config.toml
experts_per_token = 2
d_shared_expert = 0
moe_layers = [0, 1, 2, 3, 4, 5, 6, 7, 8, 9, 10, 11, 12, 13]
init_std_router = 0.00883
norm = "layernorm"
train_tokens = 549100000
steps = 8379
Below are experts of layer 5 (counted from 0) of a mixture-of-experts language model. Rows are named router (the router's row for the expert), down (a neuron's output weights, with its number) and show model dimensions 0-255. Each number is 500 + 25 x the weight over its row's rms, rounded and kept within 0 to 999. Numbers have three digits each.
After each expert's rows: a language model's description of what the expert responds to. This comes from a sample of Wikipedia text that the model never trained on.

# expert 30
router:457501507494511455533561467495482534504503526513512476493512496503493465492479518466485502514505503494461485525511504504474480518502504462501472491485472536446500511489551468503513479461496547503488471463505499527477494478479473491518540497528501487496509494536555472524491528521498508534512498509514528508445530469491480552510524488539468524483540491521534511490554488498528472496471512499499545486473473500486522472489554479527453493521513556485487494532530437430461491513522499534485559509467467523486523489475508475463486500478464521512497502491496495492500514492533481497540492514499527498484507508478488478539454509548517502507508516521416491473530443495465527502509501523492511514503504505483494497482524497503483483525489489504489469511485554504444497490479544
down1:505484475499510477521488504500541544457455523492550488528492447514512454489486475541496469502540505522525503522511505452566545492478498487483478500510491506477501471504512507454505502486489499487514498540512571467486506518489467502517469514482482508493497506494521515513473511502531551463512502501491459501503459500516476512501486510452505485526481491480468507480497486488453458544534525498492482483501529463497537528498497493521459525540478478491499493516503508514472524480499497460492523480481499468436532474479529451495484473504498459498492532487536496525466521442543477488477473449512483513521495483477490490543467529482480528475463504523493530466504494525506487565505512495483484532448516537500477475467491526463507513520460497483520510503557451493465504477509519
down2:523522485495486494526495497505539456497515496491532506501510487528465498515523483499486499506482523484498504476494457527508496463517513470462489480503493477484519522513510494464525528485576452459498519491512504463497452505507503532556488483526509436508551481528481498515487535504476489498521493470529521493502518483518523520528544509524516473503536489472483559526518531516505501503541481522485456531495477509507480507508479487502490500540513535499514529538487465514475505494525487493515527514439504443436532475505533478454498511518501481509515493488491486472519520519495453496541495493489505451467482431526474504519521475512482503475501487498487495505499510552430494490482516479504536470488504530501436467509506547477508527470526525517474459487496509504451548479527452
Commas ending clauses and conjunctions or relative words beginning the next one: comma, and, but, which, who, including.

# expert 7
router:497485531525536515531514487537495507474517513492502488541474513482512503497455517487518464507549492530452462524488470513559515543500519500488490527462491493477513473440542543491497474469459477521453483508473538531494482499520510517537523495504531491509530496482513501489534517511500511487483511541505500520500507540503496498474495503503474509490516457505512538513476476515479503515522499497513511480480506498471519504473513519501474447518527483460515512534477459507478492514519467550473510538467467538458495453503559485515493500528515543508538478539542492497521485479557479485539492497571488478493499540505508495464489473475493480451487556523514500469482491502463431491502516482482512463481453507496472491500550536519522492518475537520494495483452500492502511510512470
down1:508498484478490498494501497515509499545516517511491525473495451486520505460525481507476559495476522572527550509456479478459515506548485534448506489505521496553458503489472513480521470466508485520488531527500523560508484483512540498498537503493479509478543514490469457512488505487474461529511498467499493489510470493524536469474532488523548510485505511504460529497500483490533474480508522511479516515493490491491506474491480539498497472520524498512474495497472536488481490487503567519495481474508499517526472557469485544508517505490488479495454511520514483470467508470504488486506509482488475493503533471512527544530447490519471512513515514463491490473491558500477477465508509465559550547480497527500485525508521490435499476459513484508513510481519524535470570510497494
down2:526464466516485470523565495475492493494423483509477503493494540530489471507459450488463508488528542488511517502528511483507511506509488504499497504489537507524463461540489534490539515485466525525507550486519514469493499509468474506520463510464497502482555495503497463549503547499489500534488528469509491512487529483537497492538445486495540524461574461540518512500520541510555511485551479477528538523494494484498503491474478490500510515493486484501481522476476521495541541533515510487529515580486532487526484496472456483511512455529501480520500513525526537485470495499499519505510511487475469472476452466504503544451535471504494518536465489501489531489456516487501510525535496499468500509477484491493520493517505488502483500480501501502499486496471490501472554517496480
First word of a heading, list item or table column after == or a line break, such as See also, Politics, Season, Early life.

# expert 6
router:476503521512513534486499419496498470490466508509488481489509523478477473468483526504508520482527507477489490516486477501524509461513477499466470506421498543468506471471560522469489510501525518551496502522502527525434477562490484557515506470542480461501467523479531520480467473514468512540497545498504517498473479470548515526467495518499473508473491468504479528541521499492494480540523511495500495537454511484536498480463514492538525475512537516511500523511553437457496507473511488515509490505494498525510531502475552468493540528486515497511514472527547532472487506494504517504488509560505498474512515539468498470483480487480482491457502520518502521517526498483503491518500506476469503437517463510497494493508494461507499519542489516500518472517519502512520539534497530
down1:457483501513456473461533492533535489506488499506464480515494520521535470510503546514496508479489483531486511501503498501496577525471528553533473507484536551516524508507505499480479497514543507496506502510475566535506456540496533487493533493518514549497515475479475482536522529488477514503477514549511489492500512455457535481482472490474478491479462542505495463506516460488523561498474492514471466546464490507530522502491472517484531518492570478492518519495501490493491482490498510484510547532523515485502468490467495470467544494509488512544490536520541497520480484467477533537472512462509486544520500478455491489520505522492517532513507477533513456471495476536482493487463510518488525507488481499478539505488541458505529484477482511474522458462481538474516507524484483
down2:509491532516552561528500510499488461530508503498480516512497513495512590497532495516478499446547499506500487486477507503469501519474462512525506488485486520537508481490575513484508505497432467478484471508498495507504479555491512517530489510489486491512522538552450500497473519475517508458500488534494479487493537538504458507496484517517492510475498499511468478494543503473532532518490490477537521508497515510522490466524486526493505510500504514489485534537494534514480509474484494491530542496523475472496492480487525509523467518490493576467472493485469471462523540497529550499500502512491496553533487508475509499475497518478524522537473471492525484545477491513571477516481472463479461470528480489491502520493501537477529512510546523477454516525477500525475499556508472
Word-internal or final pieces after an initial letter fragment, such as ant, ent, ept, ole in rant, swept, stole, also in names.

# expert 9
router:467507516512532454496497450521490528501493487510482502489526523535493476482488507491496457487472496473449489484501502493528478456484483512520543481478484499500504450459489521468518530512481523546485484460497498506462458513496500526518515481475482464548536508496521529509503525499508509490474526516500549481519540459503524502429498526517529513488558508509463538455537479498496495509498493475446507485511522524492518516504522503490513450505544531448511509520535516484460511477505469537462503479510461509475526533468566446455506509483517515510544540537544459494513529487524515485517496531531495473464517520487510479488504520522486519463517490509518493443511442494550547493485486500493495494473462473475480493521513494482527488537526503525514502490506500523501468507489486
down1:519507494498437509496463483483525541536493459524522478477512489503505513481530537494471504462554517486518508514549465520490527520512498525516511481504491519502549518506525419490519520456548490525537540522505468466487485522440516512521503489510423493503492478463484501470482514513526541512546473547493530486521498523527466518544465502503496526493529541451498437479493519502500544509502534533511558493509506495519532503513550541508509498514517518497500479511518469511508532496516512492501452465554508527523472521522512481529497504503505476489474509534508495488497494522523477515538503495540501489521542521520479504510491522487536478471467532469532483490539489502515496484489483526487499496508486478473452489508487481544529518521526484452476515527467511499514513478522485
down2:511493490514524522494464481473499443490509538530470493556470507527514537510513486488549473529469458519495476513508531491521512471468455506529491490499474494501436488506473516470481443469507492473499490490503512558527514503522490517528462486464515528510500481505492486484513523479477526539507486519531475476482490536481489502551507499489502487480491448478502495482524494511559503507507494496471508501547502464457492526482502506515496498472487494506521498510465509469519504462537485488504469443591491465464517507489531509483529515527540514539461445545513485465465446499473469496508502525492519503515482530464465480517505507458455476443503486517465514520518496510506482531509511497489472507501543502480496516498467504528497491489492528517460486502463441480502527499504527
First pieces of proper names and team or title words, often sports contexts: Red(s), Tex(ans), Black, Tom, Mc, Big.

# expert 4
router:477518506526497496512519467516484523469492494526495474474522552485459487490489507508454463473483443486526517526482462519497514480518470483488512532436521532487517480505497529494493524508441547593495474451524550503495484519467462506494527482508510500519516508526504504488494529521481519515474508506491530507458520480528527527462519513507506512493496462519499516492541486476547472537471531467510527537497555517502515466470542531506482483508488521482481533507537486493499507474519494519464503506460496517464547482498497489515523525450455518514525510513511501482523505485507506461525482545486509482479538512484459485467467543518504474488458509534496499480513481475475525482451484481506473506462462425518495479519519497468484466510505519523497478495509503520485520519495542
down0:535498524495509513477535539497499501486476491574534510455461526480503459547495520522487483480502507462499508502477481509487490503515478487518482444487506504541478531534508488511486523491425464523488514494466503533453489557511454476522493445505518487466479525470479517562470502492511528433447521481495542482524495507527463481476466505499532509517513474490500478471481519487453496467490492485480478483497491500527550515497514478531547497500484463498507471527535481492512467486495499509499500494510480491507525525480444462480482500513492548526472485513483501510449492485524498546480483508493504508505499469513501436518536477497502519518493452473515529540492459532503520523533487499492504519503478501488530493484484509488494492512546509504490560504490513546535520535538512
down1:565444502501491494524484483547466505472509491499517482483529478508475510529569485517481457524508490481467486514530527533513475477508505518528468498476475458496474528513494538527501504543503501516546485528482471508455560503476468472536524470505505460521580526473471492480555500539482542502483526467492483512505510475503454525472518510513453473522495483514524513514499538490493523470516510529500497530491477490494483472540512514498486497542519503507486512540484516504500466471510476470566473514510501495535475490477503509557481483513519468500491521510532494530480484543509480498551474511457539511475514482497541510506488476529487490513475546463490529511509517515504450501500463535487526486489490516479484473505552545541522507491503508492524516490510504495503537472517490
Digits in vote and score tables, Roman numerals in unit names, and surname pieces in cast or candidate lists, such as Coleman, Clarke.

# expert 13
router:496465486490486475518512488559511497476502530499506484455504505496485492518480510515482507476517481520485504533515444490525490515496536493482521483480503549495496495500500548495502521501458483538513491501533530536491502492485475502516515494539529466513485520477567493497466511512498521530459502528481533521471491519492493506499517512502517485451521474553464506501529480485551483529499483466511498490467497503499527475488492574520479522480552569483459490492534470506488510479502495530502534479454490490498485533451477537475524502485499539518528439499536476482499486466522473497511499517500535453483523502495484494489487546541509460461460535476479475474497498511488519510483462466472492514516499483489530475506561484464465481513536536508443503518537517538468469504471536
down0:553485516528492477513487500481519522461444525515556520461498440515522489488507555481505552482536508507476544475467487518503487502494552534507514439483484522486525500538516532510503516462504518524533486537495501509478502518513452550514487551492513536537507538531522446507511535514525504510493514504495531446529484493508477452473507523499476526503532503551556494506489505537515507516505473525519491565506530511504487500525420534464528488481488487539540484503468543506477497498519512574523487468494490507499530498517502518531495489485475513512480490483489509496451492480485479504474513469447466518485502474502479478487492472517522470510486483508483488476466483521482481488469505477487514494513531509475545478504477508534480498493508494495510507482522521507473474489510494
down1:531535480515463488511478513491460470487516484528537492510525468514507512517491514520478480486501476483461511536542485510481508509534518554507583492519511480533501485503503510450501510542443505506483435528542464520503477512523501482490466517489514488489482499502461460504502503478523527498496512509531490464504505562526515549485534540465519516520460509490487502471495517471497500513472546487527506496484520487474507471504499504493535502525482502487481488469519459516543546498475510453497536508513468454484500484523502502524521513524476460524489498481565468486457497527519499510511450515505495539496483488513473496491514456522507490504465539526534500491511502489517460514531512547504492533506514505464537537508499490556561467507473477546507496520475472526550494506474493
Hyphens, en dashes, slashes, plus and equals signs, in match scores (2-1), number ranges, compound words and list bullets.

# expert 12
router:461509502514494498513517490509470483500459553489543493481525513469469487447481510544476536502462474433502525519487496507469476481486521462470523526504472487534525501527569515446505522481505504470477501509512489508497481533496493503520477497561523497504507502475549525498520545548512498510475504543488519540484506473505471502496466546510518535508509471545513491532512492481511519543524497489483492493514483457486537453510504538569502486545518527492537522514528524492488498455531501510469493495530492506483484464549510471508509465491449527518514466519501513492537456481500483492514504497496506495477556510500465466515500484516495512484463543494516519475468487515493488473474461491499443459514467487511450468520521494506458491515469503513514504494511529521487521508481544
down1:555488491474508546514475503527470513519493508563533510535561510545482524541501502506530515506521483472500541536543523506537501536503501509493484490502550546527507479460533508487505514499489492516527489519530499505492485510518482541535509538506459526508500554487503540458474500491462503573510510563524463489500465531451500472534541497525529499545506527501503477503503527516519548503487511528499503530518497496476504515505514505510508481482465523488531469507495457501537511522505512486493507493485490513479507499507509490540507539495481500492548484521510522484483461510492506501512437511465498526539501487496515520546479510516519536512475477493512506525501532497460491488484538532521547494525515535498540526562519517513495476507516495472529519440509487462546476540516487
down2:510518517501462489528495498540503503524513524474464482547506481497536505514510559501504488563521503498498519483499473508479473516516494485520494518496446547503480516541512518509482491506518524490519530497512527471486506471508464493495461507523552507499463427469548495509493468509515503498460473507514508493486520486485491493548473480532496489521516486517502504459473493466495514498529518490496483497511498490510492542538473483473429515509452479509534480542464430518500528543540488486493534488519466546507465491490480493505510524458492506490471488439486525478483523508488544500475510533487535489489513541514541536505479457508501466516515502511513492477520441487519559497485496533518513524527509496516515473522480483552471523532510526445498505482524450497488512523538534
Head nouns of place and institution names after the or an adjective: University, County, State, Sea, coast, Kingdom.

# expert 24
router:499506500490505453498498500507498487478468519509516492488524516471487497507535524462511464447467471495491524498514471559464497482484486456474526500474516469474507481495533500500520512489482488530479462482505504501467549527491492529497531497530516482488507509519509506485509526542505500540440514474498535498543523485526463507462503534495459510510510501519496536543515490468522457522469532487525531511492555470526499516504558524487492514506526525452530502507498477520479497463509507501510479498492486545476483474534533496506511521465452540508487452503489527503495493511505483476532497540521513517429520529510490467465488501554520469503497501568451481470537504463455516470506497484493468432524499475502473505512495491479446488559476511483477485501518503514529470516478525
down1:499499453510529503483509534492537548509542553558461487516496511485521491559498503526487536469521518481539557501524526483500495488472491465462484503471519500539499491519519527503495528517509506504529546517501517460466495503492479491518494527497494557467500506494449510518497477499483493473478470490487488544454495463491500516520483524522488486522511491477481474471535445525488493480507507546517502492486539518493541513490479484498511472557509526501447492516489525496499531496492521505526531495518520542512521540480512448517490538520516479487526512514514490568499505491450482526569521464460488473504544500511474508497507493479513489442520469474522542484534462483499493505443520494461455487504488493505497501494475476551467504488466520512456509502467475499501497482506496
down2:505507513496501503504479504470493507524507448486524467504536503425489483505461509480558495514513488467478540521448494476500537501501503515509521479480518496504489492486531482484508492517474524511508550501521470467508532504516528544491510486544454518508477517498471490466521471486472511500492450532486495467475533497503436484470524497489466502510496485543530499535488545443492506466501496462538505477508480462511513495498498478472457497475534466487511472501526496532483490466488474498509504520463480505523481503530518538483535498472540532518474478483510419537494493528492490503505420515507482567484501478484519480537506520520473495493489503506519482535532507475507502474521575543549464508502500544493518521517504503472509526470480479492514460532506522483494501495470492
Prepositions after verbs or titles, especially by in passives, also with, under, against, between, plus titles like President, Officer.

# expert 31
router:477507530514557490513480514504484495439460523483489514518501509486494486480477507472503461495479498515503504506491500499510491488519524496506498494499513461541513500493547500494496528469455483514478484526517533499495523491496466524540493480472503478535501523498469517464520510499526490508445547509508495530497509486520514485521514485561487497507498497536484495492516465482482442574525488475534521480494517515474552499491473543517465491549523497458510527543512515489504534476502506495497541506463446534478477494536527478558491547553477513510488458513521504515486494475522469464523498512553531501530497531455501492499503508495496469487451502493496480467494490483438477443512508471504485532485489492538477493496528485538521551486438456469517492498493516533492534480472463
down1:515505471512513495505544447502487465485517492485459477480509486502505502448510523483474478523518485454473504487492480488493518466502527523497516532456532511500526497477491537495473498475486491500492474497483439450521480497511489474487492530441481509527530532517487512514519471480518508511537497482492491451491518497521478507485495502477477491503472491489533507542537502501491502488497516518469467497513457494506510493484510476550487486481482546483480514434469519519500484458477499515486554479546506539485478474512472485501520456527500460492479526487494487489510510498493504507506528501521435462448508481503476449520501491506482501509521476488501484461538503430459527536447492473463505489526539526483475496505460442498446508506450455542461514547506537510510513502454513
down2:513521474435457479456465465539489484483563539470510501503481479536510522531520524507466476461477504528533547452502478487533474544503501509515524489484485504508506489517478525538480546529518474483491520521483485447466497508530529489478511454491480476546561504522524507500519524507506505476515466511475476490491467456483521510504507491518444461472473491502501486511500517497523521476516496504455543509470479489504477485496501509541485506513453480508525528482491504492497518521482541539481491496524559456495455520467460521451512490517497501494503526486498498492510503484522496537493541528516538526522546507481530487506494519484462494546473516526502528485495518526477494498502496497509469499519442447533513501502495522507554536469504507491476503535535527541495508494511459
Label words in infobox and taxonomy lists before a colon, such as Country, Residence, Born, Superfamily, Coordinates.

# expert 10
router:477518505525498496513520468517485523469492495527497474473524552485459488491490508509454463474483442484527516526481462519496514480520470483488512533436522531487516480503498527495493524508440547593493474451523549503494483519468463505496527482506510500520517512527503504488493530522482521516473509506491532507458520480527527526463519512508507513493497461519498516492541486476546472537471532466510528536497554516502515467471543531509481484507488521483481533509537485493499507475514494519464504507460496517465548483497497488515523525450456519514525510513510501481523504483507506461523483545486510483479539511484459486467467542518500474488458509533496499481514482475475525482450481480505473506462463426519495479518519496467485465510504518522498479493510504520485521518495542
down1:523482480508511494491477487492475482492464493463476479494536504488501497467514506493471511521497484501530485505522510523532501454442527507471520499458475529520480488491556506472475461500510504466484467524477513490515505508511492523518487474541488501474504529473518513519517513484477457496415508470525482515486488511466508480475489520449494475474465519483486539435530519495487493488510502469500496565520462491493503546504531489490507495491560459489490514515492492487484478456484489477474444538525542498534461490493476484495438512476491511517496514498495516456526483475477467490503522495494543499522507513465478464492540496484502535561553537520494504531540524451482532515533516474511516483507458474507500516444542513512529505516464504499490511498452493509526467489515463
down2:519495498505472530485465517526517495483530485581501479469509532533497528470496501548509453516520471513513523474493521523537500474514500495480502482473494489483537478478505488530504517548493564521486485521489509432512503526503529478551554457494478482519482504491494493519540527470485510510515508501500490491529470472557485477516521446527449526514521480512498483506515507514506501484521497534489513552520472547478529515458467515566496505474478484527455509510476541552493473469435503513482495504510461495486525514511505457501487505495482523491493514499466454520509528488485466482515511496485498478490535467518485542468483513533530501452480504482531524471447493487497473505495487477521518501508496477466488517480536494561507495505526530462507473541477495512534506495509520
Digit 1 starting years and word-initial pieces of names and titles after spaces or pipes, such as Kim, Malik, Avenger, Bell.

# expert 19
router:479519503508525454492540459501453564510533514501554436446495550452493472511495499471465476467535491486512507510500493512514519516499461488488507514459482502494513502514522510498479499515479467494498471463480515561474487512468495482495504483525546491490511516479555511517517522517454503496519490510467532517473534495500466539487556499516536497516533457524494525490534497489476524514456507510477484507526497492528546530467529528495481513533489499461466514504497492480490505475519485508466556481486493520491490502511517502502491491492460511520527526479530477490491495505484507482530506553499523498488524490468484405526453518495500460497472481544443512427531484519491503517500511519521499509515491509505503506515507512484499543551515508505529472511504518498458493456493521
down1:508487521492481516503458494485483516553465485487500504519518455474524508497497499532483466490457523560522510499544478524505483493456472509521549483464459444531493528484467544528503486474504526533547454512517498528484501522467462526498478507506501508532469545501505477481541486534523511462509461505513491507547490502482441506489513484467503505492505489502499452487527481500511526505433507496469490479512507518511468464522488500506535505479488491536515489496489457528506566497484500525505467536479442492483508507506553536509499494528549506514509462486479465516489503498481509494503464503527519465417511551486562508496508511511491510562513519499504546457526505480491482501493505509480524532533460475493499486495471513488523520471495486510475482500535489494511483496516483
down2:484482492509520496505524488487492503471473512509519514477483501509491515502490498458525489471504523524521478530518484518488511510542520555517477497480507505496549532506541553480437528467485511480548436473501519524528511536550490460505500500488508516525516518473480485457490477500498479488510493536449509500483503528537461480492508512498492507539507493477470529542458524510491539492484542498504507533506541511463470477547463538529529516476552518491508528510492542503518457470518500544483492487514547489519516520458483512498524491482472494537488503447513509494530485534486503497563503555495454514492520453515470474473506490532528510533520528499541495527508499479478482491520503506469470518528495488509489528545519478455454476494514490501547493495452493458508478527506534
Periods, opening parentheses, colons and line breaks ending sentences or abbreviations, as in pp., A.D., "died in 2005."

# expert 0
router:493494506550473511483511478542468476475471501528531466482504538466491492511477534471411498470513480492486489488462466521484526525523493500491457514464490490495526459514491479506484537508479500552474488529510528533492542486481517525530529467493531501490519500540528518519470540578488493520464495508487562517480512514502559518440502539523522493500521494487489518462523480490488458505475527482503491519499509531484535494461527513530511495501499503459497515494485491528512481483488503515503506475500507535486540525466539481501535523488464511541544518508490522472502514462501505481588505493490501511505499484502467488469473531508512482493497577515476504469528452514507510451490472493510481514468489488484483490491525510478497495507508540494485493523473523554477511534498503
down1:551486473529489524535488508458513530492495517495509474534481534514465515483545487479520493519466495512511516502504487464503525514497490516515480455503496533520524456473509515493482482529500508499489495533513509500505490516552505495517465449495488507464518504505501529460486501482484492490483568453518465542474462475519484420509529484506503484503484493472535505540496466499487484515494478492537518530499515512505504528509518502520505479505510507479461524504473512534530538531490511564507495514443554546469499516519479482500508489483520491499488493494509522513510490530513461493522545476494508552501522536486505494466512470514450515520550518459456495524450580498493506516534502486495501518459499493514434467529535498480462502473479474487501463481489464510493487487551461
down2:479523511517451505469500530515513453497499518503485511473457471526508519488524478502464519530521508442497529474487499493524461496495479498518515510518461537481492503484527482490480521502543530528477495531513411505519512490524489532488495491523530478503533514482493487543479490503503518517491484464471524460496516505487517512500505519480519536513512580499524499472514467494508535509547532512505531467503472511543502521521508482517520524497526493549472484524491503511494524480466545544496448478515445460529552481497477507493493527426471487524513546463529507516480503515507516482527474519487487495501559478486532472502473492514518485480480504486531510492527485495478512528482515470528478464452489537494502491503502535479554503489534501536481514559508504520535496503552513
Pipe characters separating cells in wiki tables, plus semicolons and slashes in lists, e.g. election results, sports records, discographies.

# expert 22
router:463540518509465483519527497527497534486490570513517479500526494523510472470437520448513497493531489497506505486485498532516502483444508461492481522487481511512481515504512531491480494447515494497468497491468462515467492495516497544505531464487512490501496515555511558509504517503517547496478559511485487541466504456517471513506499543516483520470498492494461564542497464474563506518459510489517510547461535464539500508491516547522481489515524550484475501531472498477473529469503512509479526500512480513524499466521525518470500509514467557530497482537508497476477494470551484476509478492485530476462529508496513482526517501522491491473484505520480558498492501518483505510461502492439476452498505482476483479527502470488529497510480536509546470500511522484497505521494492
down1:491488508500509506442536501511491565515503496536485485507475517513513509472493510472474502499477503508443510504505436463484473508515491496495464508496463473484478463490484542513484506456525431497479525546527524476461504471529526542526454464509493496500534532507470485441509546530493476465515522520507471455501483516528539473486489458496551475449490469472499516506514505524513516475498523478474554455520528509486492508494425483448487450476461509503447493486474482505510515522514497540531521546506541503471500526497504515477531499497500490435494508504500533517525459500506487478536520481531481502500488501509552487504491505495532541496491498501483492490482473482483500476492496517497519474490499522501455507514476496501470473511488487469522544487492474475514538502484479
down2:475506507496480477524501530501475504510507501489487538526559509497512492507487500490520491514476463494489477509535456475499520488483500477485503528525522513479486559481522483532509499505540528473527498491498528518453472500511524522462526490507510504497514526486520518498457470491513450540486478487516538503458457545481523532485500448517498515475487542525534510488503507532469498494529494503493528467529486569527525509498491486495473471535512504484528466456515479519480543495514487509503475522478480484460469565500474493500473553552486506537512493518472548468510470521511537467552481460498517504501528486476518478481465509472551472453531511496494506487483480506545457515516478502485505518507472515493508542489488488506525417491537438474530532483516504487515495514459500
Main and auxiliary verbs in narrative prose, such as was, had, became, "took place", moving, decided.

# expert 18
router:506537532498521512487504534484509482509493511495504507503506479490486484452479565489520499480529469495453494534489523495520503500529552470507522496460494517488501485492522520475496488456510506475491482459527512530452498509508473493519507501495504479503518524466557489453538515489472528508501516545485541506480506499486504506491487549522433578448498487482488497506489484472467481508531553503477466508484483488492530523488523524492475492486511535488486506493458464462477514517507462518475530433458506526456510505512500475539522543521444513548499484495523538499503510476539487508506477508506547504491515500504529503488488508523485511527491517512470533504480501488488507476481501429466466501467504452511505497538563546515506471519503500529545491547460519498479508521471476
down1:542470510544472498486530492504463505506503467465476472480477504471547524469456534469504505472468483504527476458512585513503482491460518504508497529492524573470567465485507497480502520550498501470467519530508483516499487488492498523553501472487475478485514468472528485503477491491480511472516503524493507478477535475513527511507458499498504512546500543492485469496488523495479473503465485517452496491520460507524468486505485511484506516525478470498502487519490552500515518486534493502473449473524475475486497498536513484525509444536480524546480530531490508482511494468482484532506493504479513507531503499522542562528502457488488520506512534517503474471515511509521486472530468536487521513541496532536462448475452491475455513477497518463485488505526468504507503524472500
down2:517484524486509503515438498496499513495495497503519523557506561541513474500546487540479466527506492487477491500515521489508519545502503470486471513471498533506495483490473527481524516478469524494502504533532492531452485526562489514486510497505480505488529468495531473554495526514542524480494476528436524524478505500546525483510454468505534514474470482483492489530483469522483507474493506473539469486487533516540474546515535513492490445501476485547514497497498487561504485460525504528481511507521469490501540509458517537483505492501463486523490489503482470503522544516529492495481541523498537520477493494509478488523486515542508529521497455485502505546493519556496501479461505508488526473463517494486431539526504520527549550475548489500467490478473482500494506486495491
Quantity words in statistics and demographics, especially of after percentages, plus more, than, most, years, living, several.

# expert 14
router:511451515500508489530487490524501505443474514480479494524489525483512493506485515452483495495523440509482506493484481520483516479548511496478505519527524518536467483479496482511515528449486504523495501524484517511459495515489445541522493493463526528501475515518521511475525511498499517512452500533473479564485519467570531495474493484568531522513516492502473479473504474481501429523499491465517513483512522505497529495490574569508496495515510479506470514498529502490484534523518516475453554502465472509487500499521518513545524501494480504501501467482503491487506495510522452471495500488519503495506523520476420485513522529506491461561435478504455483505458515507462538482483496496494479519486459493523513485524514477528501502520460489485514468526517541527500477482507496
down1:500511483567478514468533496516497481487491518489486507494558487505501530501501494485450468519509505539516496477527428487532505546476551499470536490448482507473479530528486507508515508519532502504493465496492512473477476478432497499492482475488547513503484477515476445479471500510475492468502531497452496479485522504488528471535493471529489495486513505540498476486500525488453519456523500520506503484548504474495475527465495423510487471535486489499550510481494518430512467496484546466484500489456560500492497490515517502513518516497538474494485468524495505533502540510476494482520462504511480513490482510508508496467513555460524485465480479509528510484488519466513520550453517534512477494459468488516517474505516505449488504521507496500516498485492480443480493476466517
down2:516491544528468500511512507443493523481480487547471516470564490514519517513500493540496518520503515500466491503488503488532493533522494486547520553478497517506476453496499460529514485487496494531512476538468525438530489525485469474516522517451486483516531466543464535455536500462497493514504511479483502551572503452524507531515489478470532531493502527490509482543517470524528542528486468508488529524487465472480491506506507525477496498471507484495505454469453512540481492504493466508520525516483477437508534467523498488520558501481532483486451497465490470519480516499544519467499486479491502486506469487505473528484485482482488498503485505503472492517510541509523497527480531479515526492532501482550493451473477479497535487528513504507508525539502536524532488470481515
Classifying nouns and linking words in definitions and infoboxes, such as species, album, name, by, is, colon after field names.

# expert 26
router:476548538539497495543535468539506503481509506512516485462504527475503484509460563486493523512459510496499551509498519536527474490458496489470510510476522512457541428441486546509490519478486549510469509497508481513502537527501475483524502507524531461516522513488491537431497492527497521505517519505497505507458475512517529513526517551528486502490505516571545512511520469476516457516454476481521521513492517491533509473501507490537490487499531506507499534458486479496491503466507526497470483507514512486504491455553502463487547506532485513515539511520516527470514454497463498474526512553518482459471497534495508487489486499516500495494505501528460521468460461495473495504472493469495481490485462499497477481525518452486520475532458518533517465492494513498478502476474533
down1:509489540502500494491453484521459471455476511517466492479514550508532484522506512463527540480516504507491497483513517512487502464490521517476477533557489502488487456502505550524477507465498541475486531551493516482509494466511526490510500533497486471483479485512485504475484484509482493503478531486500525514480488510470492508496517430490499500478484492476481503475503492522525503473458466517495504429487486496537545532503465463496486482468523480566523473509472524445513514532480544504523520500469505493540493520449472481472481471495487500487527415508506487522466467524491508509532475511446473546478473484476523513494498536519461471466517485450502480469493469491531485514454517504481487528490540492483471507522509516514504483511487515458450535540500493479476515474532485
down2:556513487499495480473495470541484520479490479516467543489476505502519483455509498525439492534480522538509523503499480455507523467499501494492522480485441482514471446483487489463461495477526485514491508493490517539487515497515531500491517487495513509461458472542498516479488476497500481502542527508484528539440522453471449510470446512496469490478500488517480533501489473557443491493549554519553512525487521515470482497507486475509591533487498512462511467509522508489481489489480503504502476485550488501519489478529507511546466533504442477496469498496489492553478480533500495509480530487473483461507481503519497541478496497496455479498518499485488489492519512458500500457460498478506502509471519469488443505490540502510522477513474489491492489507526486473481486481524496
Final pieces of multi-part words, especially place names and foreign names, such as ia, shire, berg, ova, ian.

# expert 3
router:489557513530492520501476483524485491501516515531504497423491500465544511483504501510506519499487487513527494508512498521485482547488497503522511544500428501495516484492502539460496511502454469560451529492449515541508525509478479474473499498504518506520525518477529542460521509528486533531473514506462517525449495499509534542497497489489480506494500506518495527546534511486531487502445529498566526474484494495487499459511483509527490474520504496482503537461503493458490496499509481504474516517463502536467529529549496486519517514519508504506558489510486480454539480463481496472504488499480528473506519495506471492515489545512497472453463528512495521489556479484496505449482509525504472471512526440527480476519507480488506480496424517496531459461496512491491521503507539
down1:495481503462479513464447496472482539530544493491480535525509501508521506446499471540459493523496489511505532496479497483490550464446496510498535474497525497533464519492536553468532483505479495505507490492507447529465452500462518473505530529508502498519487465514503518502486486534514500498497552478475535549486497510492466485482487532521482479480511526515478498523476479500493493509545511488497489476486471507521491502479468481474547503538506501542524505512482532499526494512529534499462461499537542530481499494518548553514509461486464531503462485458464544516523509481522487494515511558463498514500472530532478531510528498488458494512508481511514483469468475501481490473478519486513474506526503516445497452476483490506485460458472483518532500510497525522422494483534496
down2:471507521506469486499495504498489531513474499496452486497485501549500530517487532537523498469513480434510421538476541530469477511490511484469467505474541510515471490493518500503520498491471520505500483492473484489539490449508480517484527492468499507515517482478516514482494517481557514499501500520440509535525505526538501478542520476488498511508457477537462487488495548497515532517472535472448508475509498495478467454512501429507541528493515463514538542480499533465538461471501513450506523494536533514543495486476509533509501499511483474511524498535483514547482574545500505485538505514452513509505507491512529504504506457514506515485510490499516504493552497483497471502492513552538550514507492470529489507506496507524498506492500496518480461503530536510479536477525467
Mid-word pieces of Japanese, Indian, Indonesian and other non-English names, such as ji, ko, ot, ai in Kiyotaki, Hokkaido, Kolkata.